From a checkpoint of a small mixture-of-experts model trained on Wikipedia: vocabulary 8192.
Below are experts of layer 2 (counted from 0) of a mixture-of-experts language model. Rows are named router (the router's row for the expert), down (a neuron's output weights, with its number) and show model dimensions 0-95. Each number is 200 + 40 x the weight over its row's rms, rounded and kept within 0 to 999.
After each expert's rows: a language model's description of what the expert responds to. This comes from a sample of Wikipedia text that the model never trained on.

# expert 33
router,206,215,221,173,181,219,190,270,193,201,233,175,174,223,264,257,244,205,232,227,173,157,216,300,272,225,230,234,153,224,194,201,146,175,199,101,183,201,229,186,196,168,216,197,242,165,265,137,221,155,222,143,216,164,220,158,197,116,200,184,199,168,279,184,229,148,265,281,100,182,226,237,239,191,226,174,217,189,197,144,287,192,188,177,156,187,178,220,251,180,275,205,142,179,209,199
down11,136,289,154,160,188,202,247,165,185,173,244,214,241,178,138,219,223,164,144,184,179,152,199,194,194,207,205,176,211,192,159,227,234,228,152,239,215,205,240,169,147,219,219,156,217,217,208,156,223,259,144,200,223,198,184,210,164,227,239,251,205,169,305,242,224,190,262,212,204,235,174,209,243,198,222,245,203,285,267,210,286,203,237,134,201,184,146,206,285,142,144,286,195,267,144,230
Commas, nearly all of them, ending clauses, introductory adverbs, dates and list items in prose, such as Currently, and by late August,.

# expert 42
router,199,204,200,209,177,192,179,243,247,232,216,244,201,207,178,220,118,192,194,225,178,161,221,226,298,258,300,185,179,165,217,175,193,197,261,107,257,218,214,198,203,246,208,181,174,80,199,189,209,191,175,175,185,195,222,184,179,198,167,221,273,198,203,148,206,171,233,218,171,234,259,199,220,203,81,205,182,122,266,148,273,199,132,198,189,247,235,191,227,233,248,171,132,184,186,246
down0,184,196,249,253,143,110,200,248,183,226,190,235,209,138,206,222,155,215,216,166,192,171,222,196,212,127,199,197,113,212,231,143,218,156,204,203,276,230,198,177,211,203,190,137,226,226,167,215,181,281,224,135,214,173,123,203,145,261,205,191,207,185,205,160,166,181,185,221,226,162,264,170,254,184,128,273,228,235,246,178,150,271,150,168,150,317,214,159,235,202,153,176,194,194,185,228
First piece of a person or city name after commas, list dashes or Mc, such as Dall-as, Mc-Far-land, Ed-gar, Atl-anta.

# expert 45
router,223,259,214,111,162,164,247,244,255,167,211,164,112,230,260,224,235,178,213,211,226,202,226,282,259,310,233,130,271,200,177,169,161,193,174,175,230,231,214,198,166,169,261,172,245,212,256,174,191,212,251,171,203,209,264,187,305,225,218,201,230,179,223,187,212,180,236,237,228,185,237,207,216,182,210,120,162,245,192,138,251,194,181,136,227,201,253,258,213,184,236,186,197,153,185,200
down0,196,173,203,204,212,183,171,147,188,150,195,216,260,201,234,238,168,114,217,237,203,210,208,158,143,274,202,274,185,209,140,153,224,210,219,239,214,240,195,195,72,189,186,166,244,165,199,282,186,167,198,279,164,212,239,181,166,188,236,220,181,221,179,235,283,172,221,212,194,203,206,175,241,142,215,254,132,190,163,244,200,195,169,135,207,181,235,218,258,250,208,298,281,255,238,203
Pipe characters closing table rows, especially before line breaks, plus words like both, for, either, and word endings like ice, ouse.

# expert 13
router,209,240,249,202,186,190,295,222,238,197,213,223,179,142,229,233,173,173,220,261,237,171,250,209,235,197,256,171,211,234,177,140,164,220,185,141,240,244,215,224,225,199,249,190,216,131,197,197,228,151,225,223,168,185,202,158,196,195,167,255,284,196,209,231,153,222,226,168,190,219,242,179,211,336,154,138,216,145,286,156,256,198,103,137,191,183,215,167,177,212,219,171,181,123,154,218
down12,173,171,243,130,195,133,271,150,231,209,253,242,246,238,229,187,257,188,161,192,199,147,227,191,185,226,204,250,205,248,165,124,232,225,205,227,184,162,188,117,189,251,205,189,177,170,216,203,188,218,153,152,231,212,197,235,233,182,272,203,122,177,202,168,147,203,112,186,183,207,213,152,219,175,162,156,247,143,155,238,241,304,225,202,272,158,201,265,212,189,258,259,166,172,260,224
Short capitalized opening pieces of names and words, often right after a table pipe or hyphen, such as Go(alkeeper), Men, Pan, Y-og-a.

# expert 56
router,222,206,246,186,204,223,220,267,202,235,227,165,191,174,269,199,223,208,187,245,211,170,205,288,310,226,220,175,184,235,174,227,146,199,208,141,196,195,259,240,215,152,226,242,276,80,298,153,215,201,188,181,217,204,241,179,212,166,164,165,206,125,230,149,234,186,210,268,120,223,190,271,185,218,204,167,212,225,224,169,280,183,142,216,178,192,217,251,216,172,196,162,140,211,205,238
down11,211,191,133,251,162,165,194,217,198,177,265,189,220,244,216,161,188,219,158,141,221,242,239,135,110,178,159,223,125,242,208,98,176,178,187,252,218,243,185,230,214,180,281,222,174,186,184,275,176,246,265,154,159,201,80,182,209,263,225,179,157,213,239,158,209,172,194,171,180,149,284,239,196,200,183,259,164,190,195,204,208,211,207,212,154,234,241,160,183,208,223,185,122,219,241,198
Periods and commas closing a sentence or clause before a new subject like The, He, In, plus fragments like por in reporters and by after Succeeded.

# expert 57
router,232,250,271,152,228,203,173,266,221,196,253,219,199,183,244,182,219,104,234,199,209,179,178,210,218,203,222,144,201,239,177,182,142,255,181,131,235,210,245,184,220,197,200,127,199,184,210,179,203,161,229,178,149,103,220,202,215,152,192,181,206,159,168,102,253,191,192,245,203,189,227,226,286,279,149,225,189,149,203,179,242,156,130,128,224,237,197,202,262,202,200,138,158,110,218,208
down1,159,171,121,217,133,205,154,211,191,290,247,175,233,242,160,117,182,186,197,174,207,180,166,190,202,198,224,191,207,151,170,262,279,198,166,153,132,244,165,215,177,222,144,236,183,151,182,256,178,214,209,161,245,192,118,206,192,240,215,155,170,150,231,104,158,217,200,152,193,196,161,140,173,252,224,219,247,95,204,238,224,198,158,242,235,157,196,145,189,195,212,255,175,200,254,238
Semicolons in dense data lists and statistics rows, like —; chart entries, unit conversions, name lists, plus some table pipes.

# expert 34
router,218,265,256,207,192,205,190,217,197,172,307,227,235,146,197,185,221,153,255,202,215,188,174,199,217,205,241,154,214,202,160,214,152,213,153,129,210,221,259,200,271,191,195,126,223,169,245,165,204,162,241,92,157,144,250,189,251,117,176,155,203,168,201,117,241,179,214,230,193,200,227,228,263,255,165,212,167,123,192,188,204,173,166,122,216,204,238,230,257,165,229,170,141,161,236,211
down0,158,238,124,260,174,200,169,254,234,166,98,208,160,220,197,164,199,146,135,192,250,197,219,256,178,213,146,167,173,284,185,156,181,141,221,174,208,161,219,187,227,285,220,194,316,188,169,188,132,150,194,143,135,175,156,154,168,157,207,228,168,183,202,205,249,228,202,207,151,184,202,207,191,246,211,191,239,204,166,218,182,203,141,257,202,202,213,114,223,210,267,178,190,210,158,133
Opening parentheses and semicolons before numbers or clarifications, such as "(1,414 ft", "(since", "; first deputy", plus ^{ and [ markup.

# expert 49
router,274,264,255,165,221,204,183,250,235,172,252,178,148,228,217,150,177,117,266,256,166,81,239,235,189,225,278,161,245,230,195,180,218,283,193,155,208,208,235,171,186,217,218,175,186,177,179,93,230,211,242,182,266,190,161,200,264,164,168,194,202,168,214,201,188,154,233,212,235,163,225,232,165,232,178,148,151,194,225,185,200,117,193,141,180,171,211,251,207,154,189,221,176,179,151,229
down1,262,237,217,241,146,180,202,243,169,203,191,183,288,232,186,152,235,181,218,176,171,198,160,226,179,223,221,215,154,249,275,227,236,163,260,264,202,215,194,200,185,164,263,199,211,155,250,219,264,224,252,175,174,207,181,274,189,167,204,131,273,214,186,293,183,249,241,207,174,149,245,265,184,219,261,183,180,214,210,290,204,151,173,181,202,213,165,153,244,212,192,219,213,74,168,220
Final -ed and -ing pieces of past participles and gerunds ending a word, such as armored, exploited, staged, throwing, dating.

# expert 27
router,237,292,243,198,187,210,158,219,196,161,232,182,204,229,196,188,183,128,251,212,166,163,202,220,267,176,225,140,226,273,254,167,207,272,227,97,247,159,216,197,224,185,221,176,214,221,211,206,228,166,168,150,218,141,226,175,250,91,179,218,184,166,199,191,235,211,205,248,138,180,218,192,251,229,131,201,204,201,196,149,217,183,125,145,187,178,264,186,277,166,297,158,214,160,164,185
down1,204,165,255,235,246,184,161,233,196,309,216,156,255,200,183,192,162,185,225,139,159,160,199,211,238,217,249,188,241,192,163,131,169,202,162,229,168,137,195,175,200,192,152,176,229,160,209,135,146,237,307,234,141,240,177,254,152,182,208,177,160,174,202,197,279,176,169,272,162,222,155,249,204,216,206,181,279,150,188,143,197,217,121,234,227,284,246,214,236,212,194,209,159,241,210,209
Colons after labels in infobox lists and source lines, such as Source:, Kingdom:, Genre:, Owner:; also semicolons and commas separating list items.

# expert 24
router,211,190,179,149,144,216,139,218,187,127,236,225,249,183,197,203,182,170,222,220,186,106,256,220,233,250,288,168,214,211,232,194,198,207,224,151,198,167,255,222,225,252,221,203,266,189,230,181,274,172,205,157,205,210,197,125,192,194,152,209,219,233,266,162,179,240,234,229,208,213,255,249,258,195,95,138,164,177,203,164,228,178,156,240,164,252,241,205,204,229,261,166,103,121,180,218
down0,175,205,212,171,172,169,213,195,177,188,261,250,186,162,205,247,165,228,176,205,171,150,167,207,220,178,149,176,211,229,141,228,263,221,211,181,225,204,225,240,221,175,126,224,191,168,124,284,248,74,241,251,181,234,222,170,178,138,195,178,164,215,140,211,167,269,230,264,212,204,173,198,241,307,215,233,235,235,252,189,231,256,217,185,235,244,183,184,170,176,152,139,194,303,209,222
Pieces inside foreign personal and place names, especially accented letters and Mar-/Par-/Car- starts, such as Machá-č, Mor-occan, Pet-rović.

# expert 18
router,160,177,259,163,90,208,210,234,218,177,236,213,202,138,198,201,229,188,224,227,207,199,274,262,296,273,243,197,276,199,261,232,166,190,224,180,246,259,291,156,184,170,259,170,262,184,225,179,218,119,183,230,162,193,218,155,197,171,147,132,270,178,151,125,169,176,221,205,187,212,212,202,202,243,176,180,218,171,223,182,215,185,187,230,224,203,234,210,192,257,249,168,118,166,176,212
down0,167,62,235,207,240,224,187,156,206,179,200,176,196,214,132,180,206,192,180,143,199,186,255,181,192,216,193,250,224,184,202,200,159,208,137,147,250,186,98,172,214,245,234,262,223,237,218,237,211,219,206,197,124,231,156,161,240,243,138,222,122,289,203,204,224,107,199,232,242,246,199,234,204,186,234,206,180,181,179,224,204,206,227,138,102,193,146,165,207,229,188,177,135,181,227,232
First piece of a word split into fragments, often capitalized, such as Cre-ek, Ale-ppo, sou-theast, Di-ocese.

# expert 19
router,292,277,216,191,216,245,209,244,216,212,291,189,125,269,226,208,242,139,284,225,247,118,227,173,185,205,225,119,194,178,248,165,248,231,176,195,191,241,209,222,217,239,205,147,168,187,236,137,275,185,210,128,215,218,241,173,245,225,185,197,201,164,268,180,176,247,260,211,251,189,269,227,230,212,162,153,169,133,191,132,213,158,214,173,192,207,182,228,239,173,237,182,216,171,187,191
down0,196,234,251,254,260,158,240,210,223,173,233,241,176,167,240,217,241,201,181,169,212,219,205,181,203,153,135,143,231,156,306,155,203,144,239,161,134,229,179,230,192,212,170,204,193,303,186,235,180,228,182,188,212,204,195,197,222,246,195,288,185,183,213,157,156,120,181,221,206,114,234,196,210,115,135,148,165,232,165,261,218,225,192,237,272,206,211,160,148,216,159,118,159,205,197,184
Final pieces ending with a space that close foreign names and words, such as -ona, -ola, -ini, -ay, Númen-or, Ug-anda.

# expert 0
router,258,236,227,179,170,244,209,217,213,145,233,120,123,252,212,232,182,138,238,234,239,139,185,180,208,210,235,133,164,206,279,143,225,195,205,185,232,231,158,233,186,241,184,179,187,166,213,90,204,196,191,159,234,146,188,251,189,198,147,201,241,170,201,169,208,194,227,246,227,126,202,199,252,298,185,145,138,199,193,109,224,166,204,161,212,191,215,207,207,153,204,171,146,105,170,241
down2,214,162,191,172,214,119,182,217,186,236,232,141,261,152,138,183,187,184,157,147,184,195,202,232,197,204,129,223,202,254,148,242,200,197,128,215,170,196,252,213,136,213,206,123,196,196,202,200,215,251,229,214,233,192,288,239,210,172,237,250,162,196,181,266,184,257,215,148,201,184,185,256,78,200,222,231,313,224,212,218,156,231,219,136,170,168,198,193,230,140,264,166,166,236,184,160
Closing pieces of words and names, often after a hyphen or stem, such as -ic, -ville, -ater, one-man, rapid.

# expert 3
router,239,224,204,216,161,230,228,305,197,171,206,203,193,176,244,232,209,175,168,178,206,131,193,252,243,203,205,166,167,226,228,153,179,208,188,156,184,227,205,213,267,185,206,203,226,169,229,156,251,212,228,109,184,217,168,145,253,177,141,222,213,194,306,166,194,144,273,233,243,185,273,190,207,188,143,147,158,215,305,156,218,178,149,205,129,234,215,180,182,167,213,187,195,133,127,275
down12,214,202,169,158,206,201,252,228,133,142,199,202,188,198,159,107,165,184,152,222,247,181,232,254,136,297,231,174,192,188,230,124,171,184,164,197,190,211,173,233,149,254,149,174,223,220,156,191,146,271,195,233,184,224,142,168,214,230,199,119,185,205,172,196,175,264,201,126,188,239,257,192,133,193,158,170,164,190,219,184,128,174,267,224,236,241,217,178,266,193,256,194,255,181,127,235
Mid-word pieces of non-English proper names, mostly Slavic, Spanish, Asian, Portuguese, with z, j, h, ov, ak, such as Maragojipe, Domodedovo, Slovakia.

# expert 31
router,244,211,149,202,209,219,218,208,229,180,238,192,181,226,236,254,169,168,215,252,217,164,260,200,225,227,253,101,179,253,202,211,231,235,209,149,222,273,288,137,187,252,249,174,200,188,272,172,189,215,248,178,213,147,219,212,264,125,195,191,227,126,157,155,247,241,201,245,158,229,200,216,210,322,143,147,163,226,237,164,227,195,209,192,246,227,168,197,212,202,209,151,147,159,130,226
down2,152,207,240,164,151,208,157,157,188,212,259,167,163,197,179,287,210,212,144,217,191,132,208,209,215,185,203,228,148,205,202,178,192,179,180,207,246,166,192,178,157,215,283,242,199,165,158,171,186,176,170,190,190,169,117,170,203,191,151,159,149,196,155,182,283,258,170,119,163,242,135,171,209,118,208,200,201,182,206,242,233,219,202,193,218,128,190,135,180,296,202,165,174,206,250,74
Single digits and digit groups inside numbers such as coordinates, years, populations and scores, e.g. 0 in 47.07, 9 in 1939.

# expert 8
router,282,275,271,125,145,177,243,186,181,149,197,215,157,207,283,284,209,166,241,166,167,158,262,210,200,271,246,99,182,256,192,202,184,221,207,161,165,186,204,172,187,215,239,158,248,186,204,153,172,152,229,176,203,201,233,229,273,185,238,206,225,112,189,193,194,241,236,229,210,181,290,212,222,275,207,232,174,157,199,141,203,204,138,171,206,196,197,217,170,252,246,181,231,192,161,209
down0,191,193,150,227,268,182,241,266,209,130,191,190,199,153,139,242,219,195,160,188,190,185,169,202,184,179,207,186,281,183,222,187,253,207,219,274,191,216,220,181,178,169,67,221,178,254,186,206,265,184,146,186,175,181,284,210,194,189,234,219,193,221,173,179,251,188,202,210,161,243,193,281,215,237,163,191,221,183,169,107,208,231,234,240,253,293,234,250,237,87,228,192,171,192,230,217
Closing pipes, table separator rows and closing parentheses at the end of a line or list item, plus word endings like -res in Genres and Metres.